config.yaml
routed_scale: 1.0
lr_router: 0.000537
vocab_size: 4096
lr: 0.0033
batch_tokens: [65536, 131072, 196608]
train_tokens: 367200000
dataset: "wikipedia_en"
Below are experts of layer 3 (counted from 0) of a mixture-of-experts language model. Rows are named router (the router's row for the expert), gate (a neuron's input weights, with its number), up (a neuron's input weights, with its number), down (a neuron's output weights, with its number) and show model dimensions 64-127. Each number is 500 + 25 x the weight over its row's rms, rounded and kept within 0 to 999. Numbers have three digits each.
Before each expert's rows: a language model's description of what the expert responds to; "comes before" lists some tokens at least twice as common just after its tokens as in all text. This comes from a sample of Wikipedia text that the model never trained on. Tokens count by the router's weight.

# expert 6
Periods ending a sentence before a new one starts with The, He or In, plus odd mid-name pieces like D|un|fermline.
comes before: "\n", " The", " He", " In", " It", "5"
router:484510482520491564442511495484434466492485484541502532498500492540477501510506464563495535505514535501527486511527519492490454500481514480489497490472485493473512512535507486512475496478523498
gate4:517545504525493535478526494548476472525539494578538514520500511487445492469500522545493495538509503520501485489509505498484534474475540492464471503513492482492515539503529468494468490491510502
up4:471432538517508492512506529464486494435477496462488503510543488509501519532508477466498521462537541494482531535485444570496479473549510508512493503484515538515486458510498509474483495530477491
down4:451462537524505534498504492485464503513515535527548511500531492579493501494491511534505501511505500557467491518499518484475501477508538476487479520497474470544486519529511474518506521472497482
gate5:469498488564502535506497507514500491455497486574456519522503482512527483509512486483504519514487493488531485531502466498520486505482494487547517486490500496496503517486522518515502539471513508
up5:513506516463514499464506456507509495528509518456522486440507535515483521481476481502495527457503530498440506490496538507482533487523515500465461513499480530494485471543480496487539491517481519
down5:500544498509480509486474509484503484518468504521490506484526568548522506490467487569478541505484464506514482502495523489502466527533502468502466474512461486457489484550462508494475453531501498
gate6:493467448528512492503501500512459478481460545471507493459435490518479482493521475516509462520517544512545478523530540457468507520472495449501502517469483525479532506514513504495536465542519533
up6:471480548519514491482459519524444510491492497464478473499513484454554528500522461481518526453487477497519507447443463519504498512492561492467470502524470490526520500498465506484488553479542525
down6:546467485488515495531553503499509481505496487475492499540506509504557523485468504513500547501510491534460502530534468503472568485503522526497491540511475491512503489490497480486491519508452457
gate7:459518508478464552493531505531501510481502486505449564505472468533501487493541508508477484546511452466489496502498524517551505512475512504521459473470492501468488540506490517486490462497515518
up7:493507503530467506493543540474499481511504483519546524498476489477520530528548518493547495562499489485511542486503503487531556495455507501501526484481495493475499557478437498483488473481541490
down7:520495449502485472496484506523496500507511520552528545510525478457502526493523476455512461492467509521511483496508474519490497491448484506558560495497553488506480493520514496526461505475530483
gate8:518554512490494531482521481483493505517544453473506517507489511529454491472488491511550503501514518490546509525513506470499500509481480540468469519426480486468494542485546481508527502494529529
up8:530553505471476508497509505475506509492548477478536526515412530546464503473491465490545505472504537477510493475520479489471480517515473515485483510462452493465495500461522499527501484509515505
down8:518519476514482488499451501515485521534476445530492516538490505471486510462493515490523485487504453486535482508466488465491476464496540480531514489482524480447499514472491530446514515501542563
gate9:466482460527490492480483504508436512451522470499513554521487480497475461484470501509543497482479567496511515500524522483480491484447488502476488479499496493499490516504462487463511506439506475
up9:479469468511465514485473513492431511464530500459490530493459492521457478497504496518521476500462550515531540532525500501508491492479489533482446486521498507472519468547452506463502498490549491
down9:531461509514480463497500510485453465494535519494468473507504532468525500466468542498532491483449481513505539524529532488515524488516508510526508515497497513499497501506464493527471507500453511
gate10:471502459506501520454487466466454514501473467532547511533505524507479520464550468533469506533498496500501479500459561498479508522495497533507490450490451474520487503537465500482499474495507518
up10:516515487487476471530480503496467536461453512493467539539507520493454502543491490513492538475514470528493498469472511501510516508492553454480488489485512478494512513498494499499518525523500501
down10:538502496459460500524480505524486484531521519473475539476442509508514500511467508491507504451496503551522495482484517538509459512463511545495495473534512486465508483544461489518503491527532503
gate11:504486483478514509475507481515485468516485495475547516484507512494508499517523500543464534474518512522507502485486526481518422494484473533494520502445511502473503466503507495494492534500500516
up11:512473443488487485546470471473504529508541505463466528486549471522515515533436499477497483502514499521520499506501493493512523526537435496487499473512485512508496475479485475503509478529501458
down11:550492477491532519515519529437493534489499514498488490459488478452499424495501513465521515533449500526479534489511474507473492481456495500498529494502478510530484503429481518500511479500483489
gate12:514513489508499528498455524498426485486468476512493491516560511502503480494483531553495539513479510509492508520467501456522481485541501461518518494480468509498484538491487476525457452511519503
up12:527471481528513492505493471472567513488497481519454533490485518486494487500532499492491530516518482548497531525522495544473535515478495513461479469484526483467504457527527493499468521548494493
down12:462511507524460534479489545476538501535501546513512501496457485487487482526536492521509474511502525528478547539517523474537510482479512520508510499450461491470520503515482501546470491497509536
gate13:449516524484517550475453522513510502491453521498490515526506528498518514486505511479508540514501502481552493459497505523449518479499495520522501503512483521525505467472547465486499484493503514
up13:470494502513505518501426491523495513496493524490539516480494533478483549498523520514526498542484479527540485458496515455468501428500452483497469500491480527508483509489534478482501522516502510
down13:468452499474549521520508505521516486503482500512498494489512531494541517469500533471501476453536486497499494510476489469490490475510519500504475508489500525477502493480505542494504500502473450
gate14:498527481516498496460492441489459494491487440527537553514458508530467487506511479533482477528509554520459520530519533538498490472493481557490499459487503480456507503528514510496509493439534504
up14:518542484522510479509487435499492531466520490516512517542480508485505483492518540465464475498522513488476552513486497555549540491493499510483475469514537473486520517474484506523518483491519521
down14:507533504467452473503548479494450521444503449488518493508517514519488484487487477481485482477496449546513478503475532545478517469492480485451490500520487522472501493514494526518506445522515498
gate15:492518459467497504490506488463515503471487457498515527501539525515478513545516486546480487484489496586457496501481437526479502500503522503487465481499524486476522525500525539493486527523497493
up15:499497493504532498485478423455454520440487470506512524519495458503476495495481501475519528470477500442466508501494531561507542540449504487473472482528505486488528513498528500498512530540533502
down15:493512490535534512526436512484464463509504519494513467497516493507469496466549543484514507538448508500495512497505521538513503468495523515485541522484491497437500498456481476473491501528527502
gate16:513515488522479505466473486510452492500490502499484533456496498500535447486503479545501506480504542475519501559515485508500488482477499463444510534457472502470515498503521483485477493474491507
up16:482492491471535514499517461473529535540503496494540475512535511497505525490492487509478531519482486538490527506445472487504512506526513474534497510546531527498481495510511547511543556511498490
down16:462482462517509499510486489502511492500497485480500570505507503508469549507480517529529494514498527498504490495529495483520489509504500517529492481511489481496458557496474497513519541544527506
gate17:484513538523480516497505480508517474514521536550509471510524514501476521503508423512512526509464552454531484523528517512518486543482501511487475522523489523477462474495480466521508505479534504
up17:497499496477512494515493508488505515481452467448482557509487475492490484495479550505468502524542451542454498465492456461481512460511523510483511471484490485541537544480500549501483499520476500
down17:494509460510505505480494509532445522516546514489509528471502489502551506493486571561506523518496507514524523527508456457527483497463501473516480491509477490489515538532498503525542556525535520
gate18:509480482538509535478504454502504525484457487543475491514514493491498488471542474527529505489479501537498481518526500455491507490455531503506513447492458504482542529526490528481469494503494512
up18:518531527500493510522464478529520469496516527497487510540532510505497496515497490449485449527496489445454494469473536470487528537509553471477513481557463513528520503520499535493477471511498512
down18:496496491491483428483470533523529505487548525524538523540517474486485504512527521525512522507525490500470495501485527502502548467460482480486503558512496524520488545514512521506486519486500510
gate19:449535479481502496493513478485503481497519479557528522473446530522481477524510507488516480528521565462506536506479438507475512507475560471504476507442509535521547537509507516503485469462507486
up19:530483509502498521487467494559482491473509523442470510519566480476511524483494493527468496495503452531503489511549562489513495503532474543488498495509464477485465453497481491487497497537473553
down19:514476504479522517465498514528460502476478494526512481514525465500525505520490479540474495501472538532487531536529523493508452498519491532501500516551476492520502526496513515518464523511521504

# expert 28
Last letters or suffixes closing proper names, such as Quincey, Gracie, -ville, -berg, plus place words like York, Angeles, Florida.
comes before: ",", " (", ".", " and", "'s", ";"
router:533457471498513510527463502527484494493530470485478485511501524479490498502479507493513518498485483487498495487489523531483481513524537466498487464530473461467544530494489540491458523500518462
gate4:538509493491479472474496505497481490531483521501476504482509535468495433506539504512474466447484531538472495478467451527524506467463510474496539502485521490521471538488479513525515484498500495
up4:522565518501507498530513501536487472528530471521485467471460508515476522554450523528510545511517492482454521504538482494516524522496487505514511537500498517492443485505506478520505477531467470
down4:495500505520535493487477496506491505524483541498492497510533518488511480495490507550495518566517474539489489452543476527455531581529482471490482535497479499497507501496503495519527478545520497
gate5:506500463528456504492463477511478469489482463470463544526486504509503477496532498511511471517519506478485461516522511521513477509499490514539497527480493493466547527553485512469566516481488528
up5:482472561484464480520527556499498494548533555504487508470514486509504511477497480522489533491514487483479525502553473506524474458526501487504474483500512494485514520514522502476482513504493456
down5:490481471503530538494514495488500518496464514454467521461513469442498482485499489525466498511497527532484475540537502525500531482490474510478465514470539494522533490526534506448529483492507472
gate6:508459467500489530489538481499522487515513463522467499486492490516515486520483528503477529517487538477498519448501511527507504514529529505530491480485474515480455453467488536494519528519482475
up6:516514518490464476522497532487492502478480492494560485504504497502499451507487488523527481482514483507468520523554472495507500473505464521450509523488514494545496520498474465493466491450500495
down6:529557524515486504533477509527476551475451468494488515509485529509502568467535490481535533509486499499509487528504535492474484457492493468500500498493521498474511473496518486494500521487522469
gate7:491486465512529550491498436526491522512473493487474507518503476494491472480510477520490549504495495487529511525458508500463482486523513470494509536428477440466482469509501501499471526448461511
up7:501538583519507471494535526488472484496493489482483481470496505510478512499476474500533462472486500497477467492541484531485521505514509505514529503529495523489538489534483504553538522547531519
down7:533511491506508524482514541486478515510489491507553526527461521523486514470517503512486538529494493470510498525529506521495501537514490549485494515466508501514490519521538482488415491526534453
gate8:520474484541465480513462451509426502492513477517493562511515501513489493505495493487525512488492513493486471500505496524498475512543511488496545508477490503497530487514518516481495534489514482
up8:517492486538510494509480470523467489510525492515464568487515495503435495511505466476501513482512485495477484491513509561530499511534511484506543486498510490490537473520518521479520565515532495
down8:516512504491534534511511524493487500489498532482503451503486523508524496458507538447520504520470437484458525485519511480474500500505504535492499504516452484528530542468506501471530480510506473
gate9:545491501533495529505492518515465445499528484515509481512488455506467484503479515539511526498475482496524494497523504484537463494553518508493507448463472489461523497468500505470472518461457471
up9:480495496545462498504464557483498459503520523493470478506493524517520492432514479508508582476471504460545473475494505511464460482561482470544530499469497519534533497478461517487519527508508491
down9:522526493490535517510482506485492541470490492528460512542543514521495508482492507483519478498480520527455495506487471551505492449541494517509526527490458471518473466491506508498521544498436499
gate10:537479440499476521488522521512496544461511496525511522514477531508502475502522509493439503485500508481502539538465499525445488483462485520500522519521495468494478473490476475503535451477490466
up10:533478490503492508506541533530517542465529548476524508538513562514523507468516468470478489485494516499508539534464518508468465485487538473473493496512475476535510475500468484491508479484525508
down10:513488475496487498497534479519535470514462490492488510501541489491475540485476509434464494532449521485479505490458501515509512503449513467535471482465508489504515479518501563495560478521484478
gate11:548453449573530504505507486498499507467491501512472481510490497489500475499499526511526518517493503472553471467525438495473510498424504510484504478512464525462509514506555519496468513455531468
up11:485495522467505524497486501493477539524483549508452464506506532474515523481462442485498519499505514438506484482517467529506488482502561514478501478503517518464489484532525515543487488545525499
down11:483508454534531455516516497501532511496496522499532484525509443528519500513523512475546448503517466490481474551467459491487498486523446497480529527500512501521485527472495521512528543464533526
gate12:470450518550485560478527540504503469496453549479500507457515499571493509472486460509459506482515510491483459478509514532537497536443513545507511487510520506498488530454494488556506466511490514
up12:454430515518467502502483543520491495502480550496444526516490498504539508461549487485547525453498505516483415494493483518464515498455516509507512488505466491512509546440507495507490480484493493
down12:475501491497459519464511549505546474464516476523470511496522516536505550463501483464482462554477482481508497472482462456509492490505504481508497499490503508516542481502509501489434490480553489
gate13:493497494512587515493452477472482518535511496504486523499494484507517501487532474482485538506472466492455509504466571518477460535541514506495500468494482468486490541548463525499508482499520505
up13:520479492532503524490455493515486535482517478510532495513464504485547494521497524488513514499507485492462517547498526500534484494521511499525517511508465463458475492466533541468502463479482472
down13:502511529520508495502535520510493503492468492514557485521489505504517540503468550480495488447521503491448524481511508490483510477498440476539509502553503524505531498543502495452481536497532530
gate14:461463470498495510489506465479494447526486534532490513479501519460514502503552513549491544558532505545470518479535501525460493518528500501530528502456504496501512540507490514506491469500512489
up14:504452459507496514523480469500505466500507512506493472496479538443486504504541492489495524544500493513490533493501522545454511513514487460546539495487497496466545548509505540480478497511497482
down14:481465514482539545502516520538490506535464536508503508442430477493501493496496494498495432491456530509472493505464497516492504524505487484510515494512518530473505480524500532501503499522485533
gate15:485511482512495569453468511503490541442497510514552505518486493522554519474471442491495539438488500492515501494510505525487499522523493452512470498500527534490518547510524525493501494480479480
up15:500482547471501506527513516497481452543545549485484505514484496454457522504535493506504493519536520516478492497504524499528549487483508505510507553494525478494485474518460445471496490536500536
down15:452465494539529499507502480493498494486447536494497499478493479465473513518545497485491502477462514551492522529515492500517506451483484458521501486482488477493538529507517489509487538460516510
gate16:483507488522529536498517492499490507519519514472467539506520466446526480497533478504504486505489472482465515530489530470508499527459537499488481497538509511465483563521515527490476474449524475
up16:444486486529515531504503487533521529473515513496544454499484530493492531492499456493496535498506519467520469525498486499487485509528523504461507529467494466545495493524425471495555489545473471
down16:464515517470493513503538517448489533577480462475486508493559488514444511491469513545477528508496483490493496443510529518495461505492476490506534491501526526505498503551489506475472475492530557
gate17:533531530496513531437516515481461471531502493508521520473495482508495462504525475551502513515496528496494484508549494476535500474507495532479502519481484517493483496493480466495491490468523516
up17:466449500482501490530512492502526533471513497497486487492456512506501481474520474475469505468514494497548512533428500536470442515487551461507489522523515529497499501530527525519502518502471478
down17:466524517505516521508509472469549470470515499528491440495465516481508529528488483485499501479493477511544508529469512483538519560506560492480501481548517507517483453573491446501511505501508500
gate18:518520505524485505516473493494492499449489490501511500490517498488475511508518495471508532496480493475469465527467501489487474480525505486497465485492504494486519534507531512506431508470549503
up18:515519489512505498525485478506499504469515476512534488482514508499445530471519496470520519518482484454487429524464523489513513516539501469511466530521496487484547525492508519502447489495544476
down18:517513517512491505557501495509489490550494523487476472504491525510517478458502514487484486464499454452483499525500524539500499470528486517486469486555512512506496502480471496498492500515492487
gate19:482458535511476526470504507535498470511481475489497518506491521527509480488464510504515526517523524523496470478543547530489499522498511477504480507496514529488485494515498491563492533450481466
up19:483488524502486544438485532551511451503496487458529534525513493481467516467487496494507515491458509504485441513551507479532537518507536489506467487531528510480524497521510492562502528484519505
down19:481487507470514500510508486489517497539523540472505538450516534514482513504508512457489502473478508536473441488525518455477489543523520485487462490474492487504538474496497499492532466515481474

# expert 2
Line breaks, table pipes, quotes, closing parentheses and dashes in tables, lists and headings, e.g. "Gold|en" Globe, HU|N, (final|).
comes before: "\n", "|", "S", " km", "%", " "
router:479499478538502565446502504491458485488485489538500535483497489535477501510506478567499527519498540507505478526523511491508453498486492482496496472469474506471524511524500483504478496470506490
gate4:521489504485491507509527525464490494494533498486536485456504469487472492500502497519549481492492507518523536461487486504462479510472545504450505530438464490533459484470509465505508520480490488
up4:510536522461526513488566470484535494523540463511540520476471498547529478512508512532515487510491503467505524534493469481462463484505512509448476509480473533548532492472509541493482482506444480
down4:522527495526502510471467529482504491530493437516497525490501489504488528480481497489520486498482480510524479495483566491502484531472481486535489461509508468450441468496536506496529509525528523
gate5:507490516499499512484486515499484462479496478536518555476507513500491468516476460520487553507519512510475513476516503479498501534492536494509500435476497515492519516512475516481491529448583483
up5:492515518490502462490486499460503489490494508538545474485555486460467473501487520476509522486479499447490514512501521487526472503477521534531488460477466531497528511492470484513531550456503521
down5:515496526483479509550542529468524477506526517447475483496528530464511458545504505451481480502544471491490499488504488488506506502468508528470440513475512500490500508506540505483481523505508510
gate6:524435514526516503471472493535465493473499493527539537511493470498486481480525511545519503506499509534547519525489504478469507498475517476441470517513481485467504477466492496502474493493536508
up6:498479520528462482498525535471516537522451492494464489499473547503465522481499493515508495532518448501501502526510517524500513500460470481512516447492527531528480519479539504509423528520485496
down6:489548543505469488514461449477524506519434514507503488493479498512510467502512465482457514512491524499498512476510553489478514495484506504522512493493471510502545505521492518479511514505501566
gate7:503522506542493529452522470457486447522521490506494510475473482525474469527502443533509561489498498527525438446516538504540489504498516473500494489461526494474505517516499503484479536497515514
up7:485518482490509505491482517496471500472491531497537503509505523487501528502509507508475473475489487467470563521537476531478521506504489561477477499535478513534526503511497472497492437488521486
down7:520467499463528528512471479503468496525549493554525502532506557496498478451502493514502466515494495523524527471484492502462469470521505456482510534489449476483493497492481482491479497492485478
gate8:500505475507503521493495488508461529457482526485489525507510447467523547497536505485521485482438525476527524491540535444525495490503430498520523508456492505501504515503512501513492492463519507
up8:510492455509496534522497502499513479507514467501543467504522551524469500478490481510489528503522485560507492491432511536474489480497568505463452495525470504489516509483499516483448535520481508
down8:469538487527514504512491523490519492501475480524492527483511556548502515497508474497488515505488503472514464511486508462534423536533489498490520467517484467473477493481498515475534541504528537
gate9:499528484537495517469473442526472475500528454512532511514473506513486481481524500520486511525501507514510486461482534514500494511492535492519483472523498491496488550521467503517504515497495488
up9:504499498471519522496525526523576536473509512503479494508488470516465507513505507513485491499533503508479482473517522511485508397546513501520460528525534546516470485511495481526557507521535524
down9:492470522494547486477504493485489482515468515490573497505497524522495471484500485513506498501522522481487503479473506525475510523506451518480510474448507579491559499475508484483483508473515500
gate10:508492457512513505502462526517495485497519470449483520524513487527496485494530501576536517497503484572525477511500490469530434473504481462507541492467511507457517520481526524499503514484471524
up10:486504551476469528498558504515463504504480522544498512506492498455523526514470478462457499494515556417513501514488516532478529506483513517476464511488477520529459508529476475526474464502520487
down10:524508463494505509475514531495475505482501497558480503524514488496526504475547528550487522511534497492491488495517507474507482463498510495495505512494446481451493540490478481495503495483500497
gate11:470514511489503529491486492459473507574490506524547509483516530549481522482509519548505488500512495520502467515512528523498495458542502509500528525468487479501526508503513501468458516500483463
up11:458522479532507477509502446524513476499521471485498502455463499486513466535477495478512524487500560516502523547491492480471538500491516478504486483467466515502465521442538542498511493498480518
down11:471534509523552513475506500467511510471493434554471527509530495502534499474490496534530525493487479563549495478537523507517500509495447507499513463468516492502483478500536527428494518506493516
gate12:512521534520499554476525473515501490508479521491492511479499447526502504511482497585497484499503543480517502510510502513495492492496482470485500505478480506515505534490488500541467497470512488
up12:497481476509489499477468500498504487524479523514457505490510499482516486503500492507491499499481504498475498496489470493489488516474504480495482536480507499538530467495484577443507484564470531
down12:537490548512534529515531492454495482518482512487518545482499474518517473416501501501492509515496472480504508506539500514525503549501528521509507492472522524513481511516453479540500499474471510
gate13:473513436506535506502445515522509476481490405527547494488477513517480466489478471519502496496505499512513486463484483501510455551489487546544485495507493533528519488497515522523469540515533496
up13:526532513488508498498542514478500465544497532526537496483517503504539447508503484506498510549521532467488487528493483468518529472483521476476485497515510486455531541498460498492510459452488462
down13:507513494518461520470491495529500474493524534470472507498485503506482568580515529493471486518542521485490492522511532490511494544493498482497466457501499478486524543528529491485470526507480508
gate14:478480503517504519488543557493479476487515493528474534535456470518459499478493504514540522518458511498486552572486502505516466516495489498471470487456467484494529523527531481484452489506511486
up14:467542497506556519482506442480527536561498456490515458497533494561492496508475466505472525483486513522504448506496492481490467506512468477487474505512518469511479499494481530521512510491490493
down14:511525510518514476490485520470516520497489478501477485489565480520476479505443525526522587495471523516485478497502538528525497467500553508516537502534523475505483446495494527484527569476511497
gate15:516521489474495529468513495488487507519532494503510547517492491548479467466503512532505509491456499533464487524525486501476486500472472494474452493453462505506542510480472539463522509495456477
up15:489473486517483519502504480509469539513528484489512537503515506471513491494473458481503464518525518479537526472514478500537491502509528491521563506482518530460438505493474487508524497523554538
down15:454489505506478482482533503502500494483500519484508490484454511512516461547506491547513514525495502493462490543523461483463487497523459471529486539514458525537510511502451483496471498499510509
gate16:498529506521507530472539473495473489493487517527489507486500480520501554530502519513483540515441536492513450541512483523507475523536497497454496521454511507478494456506530530485517489473508534
up16:459533514475516525462520497524518501521500456447536502491492478529480475481467453499485482452498467530512558457516539510520496476483522508516493473516509519517523491526451492500505491493516487
down16:547532502550475514473512491488510484480527508507483494510473514493512493496463509526504529488508503493482504480534503483509498504499416519493503481489531503499465486493518564473469510476538510
gate17:546522450528464509499525502490487507514437490523515521473474476571461494508518489508471528503511498505538528486498496535485484469480530475509505488506513489550499537499492474480477493490518504
up17:463487533483517514486442494491529478504587544510464504519504507446524517514525516502546496521526494493453465504497524480503504541494464519500505493510524517501527477513479530507479519488477502
down17:483501493512478511452479521527477505494555460483501499494487507515490529467526508573524508531508502537550531526529517452517482502495465507517530516538500485522490526507463518497484526468498530
gate18:498553498495503533506466486472514461491452485519504486489536489488498499498482454555478486474496525529483504450529503502532467528464485519492477504492514531497516464493482528505465552503507513
up18:513508486511475498478540469510519519493524525461483519514498496480487493497527496476480496507532552495536482522517499498490530472497480519506522510514489466494473516511485479490479447490507505
down18:469490494476507532431505473503495501513473521545473493468505512508489523536482484542524533517542493497482494542487490487518492496470552450502483508507532489514500519526492458531478481496531514
gate19:487478522550473509454480526493503444544469503505526499527469422552455523487461502508477502481480549504543508482515500481459501492493495483491511501484476487515536507509485489513502460490510517
up19:452470514538466532504461524482489466524474483497492478513468457542463515517475509509469465468511500524527527471519518494491469504494464499488477501504500469498544490531473517491505475460494531
down19:557468513514516509510426526515464495511450522528515483513479496441498529494555520477536502493494483484518491534484516464464502484458523470519490508465489530514498485472513471562513530490494482

# expert 14
Newlines after headings, table pipes, and inner pieces of longer words and names, e.g. Red|d|it, Le|u|ven, Ecclesiast|ical.
comes before: "-", "\n", "The", " L", " S", "In"
router:472523471527500558435515492484462489494476484539512537479498484534464494524504453547495521495503533520513490519522492474497461503476502497501482476476482516475525519523495494492471493467509475
gate4:477535487496530523477508508495465510498489459533547499459558520512507489496536485561476513531512523476508498534525520513529452512493505515485492503454475502531490496484495507484503487457511499
up4:510489479521525492513478483500462493532511497539476492504478471563481487528484514478475500482517482465504505493566482484469491487523505500486488518491537494488464465548507488556501502491483513
down4:442464505516505505468487487518483477505526483549493447493503490517499472501492481513486549511478554525495515510529486502464521527511475494494519500489494506528499519548488500514491505488515465
gate5:483501473473502537448511503478492537547496474506551538461466515525490498536507489499523497508549534532517486508516478494515494505524479515508515518488488455480513446473487481449466521486509457
up5:471487494494493507549492489510537470503492504510476445536549516465501514488469530525451474497506455487488486525471509483493505531492511474511456490526535533519516551512524528546483503503531508
down5:464529487536513479509492495506473514524537487524524476556514518505509504474476510569482476553505488512507512479494525481522498486510490512455501523505484529483498555468498501529492499477536535
gate6:503492506516482506493537489504510495541519511498497502482468527549511549510501512500500530492524521517511511511490487458513512506524467519500489493543473490452544480479501453492485500457441517
up6:492505461516522477463459500512494431499475494485465517472450490496474509491556543497546456529514518526512511490510481485539469480527474521531504486486524466489494515449529475479511499483517483
down6:446480458483521472453521515523527496499462473528530491525469447505501509518489522458509478491525472549545517498533463486473482528521545541520531499455481551539456524468483516492512504516524480
gate7:476522504514500529498480493486468478488479495522494483481459497499500460478445465522497497534518513525511494523521501462458508487518508493458492517481491450519463501544471493516469493472544499
up7:515473490514518489476542485491462510464468479496467492563519531496513509491521520542476504513493554507504478532487525498514457506496492544485439501483478537462534507484519468490519477530502520
down7:523501470516491519457547519506475515479544532522455554485491465522500532490532504535461472505493502525473558496507506505511471512501481447535494471519502489497498484493513502498528518510537496
gate8:440525472499498492473495492474471559478477491505530527520503431489465468531474481493496493537466532482538527480548525510494505489495496487509475493467503510509531522499525555530521517520506550
up8:484493504487537529515473488516447499502461557492493487505559516525505470542513488490443507499507532537487493466503474515504507503537487530491491486524511492495528460513503483463458481519466489
down8:530539486475496545499483497508484510532505514482537501505513558504478479488516479491530487491485504474544579496530557501504511507501510469479541478509492487492570497484494496502471490494521478
gate9:523488579516463553467494504461492519523491491515548505493478530500524537482467473501501504486528515504534501492506506486474490473467507486537487534508531459487470499505475507530465512462507469
up9:490514567486504517493513507502528550553505500458503506490449544507542531462485496500497505497507505525547509456521539541538493479493510472514479502540538499448502481540508486516497488515519462
down9:515486560516509501500507467489491497484505493464497466532505540444527520490489506480522497450462467507518487548471513474453539479517452508517488500489507490534488489523478519507497455474500499
gate10:536503508532497523472498469504489523493506517547466530477463495494495478516529485516476532531502469542507468482476503522488441536510488529505552512468535544512451500535517481524500489498511467
up10:522516474492508534511467473504481494474487498520452476473454474532515448523520479497468493508522526538548530513491490474502476526517485559493536499489507494473465534529541488503470471549474484
down10:577490520505526499498464491496496510438523534516498524507485511501516463460553524450507470546517473474546510513449474500507540473504491525506519519498527520504466505527525475490526512522508482
gate11:486488483514559525465514456517476519469526491535497522452498562509526441516504487491484504449525500493532494504498449500503464472485498466485506512497493457460529474492530488493492477460465491
up11:480454472494524500511457474517490492516543493535526547488439524519469521508526494499476541496547472503502447519475558479506522521543485462510477513535516525504503545473543479530467440544546511
down11:517523538465489522480476527487512528444533480457467481482507498490473516507501506477519537498472474475547511481485505534487522541543498499535521509489492494506510528499556492486512539508522496
gate12:480513507525515546505518496493458493529548510515513491510564476477498486546489527507504522516528556517500478502503505518502441487509488515437510492488489484478495498558518531512487503498477497
up12:499516485509513514509536467473460548496541508485477485520538500487549419527512521472489530483492510511489488470541482495505481463511481469454507465482544506516502463508491483496538489480552493
down12:490458546524549521525528488491472469512499530436519467490512512448501464485502526482516528451485467488535476487534477472491484466493519475508524449492505505497502478496475523493548463511519528
gate13:550500518497450503472494524469490515504479464509511528505546518476495520491482489505507514520498495526483479510561522538495517465494490531518496474472507529505447525515499443511485482492512513
up13:471537494514499495486516496503513498484526497531559512500459462510514502525473515525487474477439516522483514474553520484475520500475493556484484495525545505512507550503511524537496521505491512
down13:529482531533513470495526493459499466514517463472523487514508468518508518505501518521525545499493540479502475497467550505462503487509524471500518498537507511485491492461472501479530492523502495
gate14:512520486550465518470499512471455485505486509492501524453460442513470470514483483492545492510453512483470514456489507476532395508499513509504490493487502523462515502533485480493509475506481508
up14:503523466520485501490476519489459532518480538511475495455472446526465455515506500496537470489478526495478508455484566489512455543473519491490452506506488525464524475486489485487506538486457466
down14:511486531525473472512490487459502493514543560470513458481475467468482471499512503517495475482482483523466528483505515514491495546553500472510507523471518459498463488485498539479463500510486483
gate15:480492506516465529461459494540492466477532489541517469526508464503452501521481485535472480469479482491530530500522492483504496530491518512535459540478550526459494563515517537499475504508494481
up15:519496450506485498475546534460521557484517516490463527520461521542547531457461499481504476499510480483462497501477493536448536496536480543526514438498496466500491492498467462492496516478510519
down15:524514486539503499487531465471515539471531455513475531506517522498533536496461472515512494531520494507489511496474568530474502488471521527474533467503480491480495487513482473502494464499528542
gate16:506503489500532515472510506457495424527448473494472507521499440520448514462506498503502493485554567487510486515482493506508488485510484489508496489487499509455491476519482442482499553512470500
up16:525494501479509492495549541460517420483477487489483540482520482534475512504507514502515484476550548473557508555497430504481500488497485497505512478490503531471506484509474469429505553534507512
down16:523471497541518486549474508470524508510517546475480493512517468524529468444520486440484493520478530488541499488538471502484514489538453483477511484520492508503488481487502474473486491501476466
gate17:507512504514500537504517511460504483531529497475543478533512481464499514537509491498472508523573549508507531521554455483532476517533493498518487518492516501492519516509481514542499478498482545
up17:502510479527548502516480491523517508505479520469505529521505487511462503491505502485494510517501523478530484504486484473534498512513461482498451497525456456428576482529496514511465490509506520
down17:530503527480514515532536483524478538516550534540475482505502475543486518501507478529474449517520501496500517522506526493489508485480548486486472524521463537509528509542494514510516485489489521
gate18:467492490518494506445458510476447464507487488500508470475505438515473460527516478536482503493462524477535499474474486493500510487453487494476535492504507497488506517486484491473466526487514499
up18:484515459515491495453457495469463477514480458502477494520497440522479446544519500516477484446462529511500544496487515471506540512472481503495546498484513500490487486499487508478511515483501484
down18:484519512506456470528462511494482495505517510463483479507505481486513477490510520492480451493501471505532542430508497487480536524511532500506538527532535485523491490467447518457521458494494486
gate19:473472504529516535485529539490455485513483523526510555488488530517502484480527475528518495506530495510502462506542500494493419468458504482512507523493478461502520534488483464499500492455575514
up19:445496486467488496506466444509555455505505477538508465498515510491525496540460487537474544515496530496531506480479466502480528525529502535465511484455477519481492464541551516497503496496458468
down19:552547506503527522486493529470511556483519483517539510473495491506479473539489494520481491472529518464526475493489514493496504543477508501537482473472493558479514458513527524541513537510517516